Weights of a small mixture-of-experts language model, trained from scratch on English Wikipedia.
Size: width 256, vocabulary 32768, 81.3M parameters.
Below are experts of layer 2 (counted from 0) of a mixture-of-experts language model. Rows are named router (the router's row for the expert) and show model dimensions 0-255. Each number is 128 + 32 x the weight over its row's rms, rounded and kept within 0 to 255. Numbers have three digits each.
After each expert's rows: a language model's description of what the expert responds to; "gets" lists some tokens that make up at least twice as much of what it gets as of all text. This comes from a sample of Wikipedia text that the model never trained on. Tokens count by the router's weight.

# expert 26
router:188104138155192138141106072153141126120118135091175124107139139106169040086158100089106154134137154129087104110159072168210091147086179138122083162158115126114102176141101130168105132184121094146163121126154117137156148104137128103139131151073107093147144156109115121127142099124087163185132126127146095102096129164114067106121133130152134079139110173111132169117162134129117107094129139052135110116197147077169110108138115076100130097097134143127116055122132163143125122137161058128178108071167158107182126168138200177130145146138177140123125167138081049028096178185050110055089150112040124153111114124107097154092150133108102097155131149123151125088070138143170132156084145136110172163123161104122093145090144123149163116148091060100102082128118125099107132164163105
What it handles: Preposition of. The preposition of, sometimes in, de or among, after nouns like part, member, Place, Species, as in Place of birth.
gets: "of ", "in ", "de ", "and ", "that ", "es"

# expert 13
router:130137159080132145190103076146182187106072162086125139147135140102145100091140069061083139185140154075083128089168141171161089163121140163181115150152124145137118153144094141091051096188085075171172177103158125177126167096074141154087135153087089078161118155093157114087136151121123098147126114112098127121096137133104123146137125172127165095130082142113143191162155120117120147113127185111188101145183149163159126094130120108105166130117120177112128072121151134159094179169209110113119185077159164117141143174178140159165112125080150172081091159144135103086159158176110100056108155105121172154093088098098116152115141150173106105152091155146135162078156152175162147158108160142173140097099147104103072136150141168185120092176096083101077129131144125101090161144127126
What it handles: Sports results and quantities. Over in match scores like 3–0 win over, plus score or year dashes and approximators such as nearly, almost, away, off.
gets: "–", "over ", "up ", "League ", "/ ", "0"

# expert 28
router:136115144104172201160095108153152161142117143107130156180135125110162081118158084113105190157088129094131114099172119163151067124089123199128131177132131127122142134126113133082085076194127103100200145107104112162141149098047124089111173151097103117157162166122135166119148099075084109152168157134156094113098121138087093144161109138093124119158118121113149155166170122134125156076152163118148072048160147148184079099179095120116158102109112137104144075121148164179114153119175085093154172059186180163167163144163159148132101133080132163100119172148099073137133154127118092080125153105109133179108080110111150170079141148097110085130112099178155137103111153146139164171093135145145162118089115107088105152096133223166143099150033114085094103099120084110105155108182099
What it handles: Infinitive to and auxiliaries. Infinitive to, modal verbs and copulas before a verb, e.g. is to protect, thought to be, which may be, would terminate.
gets: "to ", "and ", "is ", "was ", "are ", "would "

# expert 9
router:151108159118177114151093135144160160103142115097171158208162117116120124121129097123109156141105172112130122105163106145189131179099131132116157149156124166094156170163114119082118121140109106107164138077114133176134133063088171150089172128147101088141073165077124166103152104110090142155175099115133099093127146135077062211189117138149205111119113172099141162186170131129123170102150144151154098140166132155136111097115126125118173177074121144063090090055148163196126142148163136087136150081147159210151094139160142201150084162128150160115076126116149092100111146118066089119120152110140157134107102097069106157091169135099095098155108151174110144117118171114156118144114210124203145098109105112083101183094141112151081088179118131110099131135062142100075156147143083
What it handles: Commas. Comma tokens, including ones fused with quotes or periods, separating list items and clauses, e.g. before and, which, but.
gets: ", ", "; ", "\", ", "., ", "', ", "—"

# expert 14
router:136078187115141105165026125151130151160114143099101152152143176084142144115162108124095151190128099092112122095160144150195129150059120128130109153141124197128128113138096079095117080131114125133153138110139147199147142066105147170086220151148088110149065147084138186110108106105115158141142117100149082103117085139089109177190083138100143070137048145093130173126148102127159135096100171136170089134142177144150113086160144119118166091135138148041115096064171147148094164128155099059126139092162183200151146131160117160131082112093153166116085164113144115111144158133064123111099129107112163112109083100120115165098174180098125108128065144154135156102073147123154116136110149133191166102106086069099108141107139171148120091165128120088092144139078129101103125132174119
What it handles: Closing punctuation marks. Sentence-ending periods, closing parentheses and quotation marks, and semicolons, often right after a year or number, as in (2022), 7., "Rock".
gets: ". ", ") ", ")", "\" ", "), ", "; "

# expert 10
router:201102125104147156161086122158156173123037152098193119118128164103163158099130077114121194159180129086077102090167081158133097165082154178159049172186127141128070122199113102154121117206117075076159116087139130130105160113076126093083124134048093115142160170113123085139106113128079087175157143087128079132086140164104097133130143171125119124199109170139186151135143099156141164116137140147120115114165150130158085125174119146107187095100113134117108072121150151103030137156154105101129175047156153115145110174148137140120109124105128166109119135136100145128088125129122101093128135131075117114090108107118154158101156174154104090215102118128142209121092136124152138142112099108116159088113126098132108149117095157174110126179104076120114146141113092105098171135153128
What it handles: Prepositions after verbs. Prepositions and clause links after a verb or comma, e.g. described by, scored for, obtained by, with, from, when.
gets: "by ", "for ", "with ", "from ", "at ", "after "

# expert 5
router:141135172116142142178109096139157154099089176095145165138153142097204096082153091073110137169145120085078122092157106192162095188135133157191091168151148123120109112120096106096022100166114096152176182117161130191154150110087128160159137154082086075157144138113102152118126129105118122140134102095129120127122106167111111183141101135088167087146087151120217147121164110132109155098124184127185117127159161134152088106133138112124139112123154167096116105107146110158101193159150112101142149063160133144146120165138147152141112126099152164090075158163162068097140193135093116045110130063123198170089120072099099162107142173122062101131112165169147149077129173188165164162091136142189153134111143092100069134141136137177143108160089108109110121108122130104083174130130113
What it handles: Sports team reporting. Words in sports articles about teams, seasons and awards, such as team, medal, football, won, senior, and table bars in results.
gets: "| ", "-", "team ", "won ", "football ", "USA "

# expert 22
router:157146148122164116155098129165127145140090146076136138166170138107150128107160113099099135161163130083125082107172146153187098157129151154128125162152204122130110136135105114109094095125091114125161137105140152151152172107066160133148166152108070088148082146097190133121099128120109138150161151067140109095132077151092098156189106144103138091137092158098136157178149115141166163112106213123165100085183186130155112102157100137083151127133186175125098097060173153139131167153159069110170127097145160133156128146175158160160122137085157172054119178137114116110118140143090095108086133095070151162114116093109150173087163160142088099158073133180130176116149212174173137181076159164172160115114100070058075169132151180180163116170100121151088100138141115096081110108170133
What it handles: Capital letters in acronyms. Single capital letters ending acronyms or abbreviations, e.g. U.S., ECOWAS, KBCS, NOAA, plus organization words like Union, Band, Foundation.
gets: "S", "C", "F", "D", "U", "W"

# expert 18
router:161136159087143136159113112157148104132099136101117143192159152097125110114129090099083158190132145115105079115163120151190105153129138150158135169135154129127116148135123079091080066132091111157149179083157160160151156089110152116129181168115101077158121176070146184128095108099106154148153109082139103101089110162082093152164124155076153097123115160109143137150164111180160172083112162086161103112157147139148113066169106078102176149077141166102134084089145165178077152198161056118137126065118142194160141148178140181164070137114160154111081162112132087074137148173093088091094182098114169113103120096117147169090150147156086089141096134166168146095134182143168125149117151141155170137096130089094097171142142180142142111161037117118090105139133139111105100147207110
What it handles: Punctuation inside numbers. Commas, periods, colons and degree-minute-second marks attached directly to digits in numbers, coordinates and tables, e.g. 2,512, 32″W.
gets: ".", ",", ":", "$", "°", "′"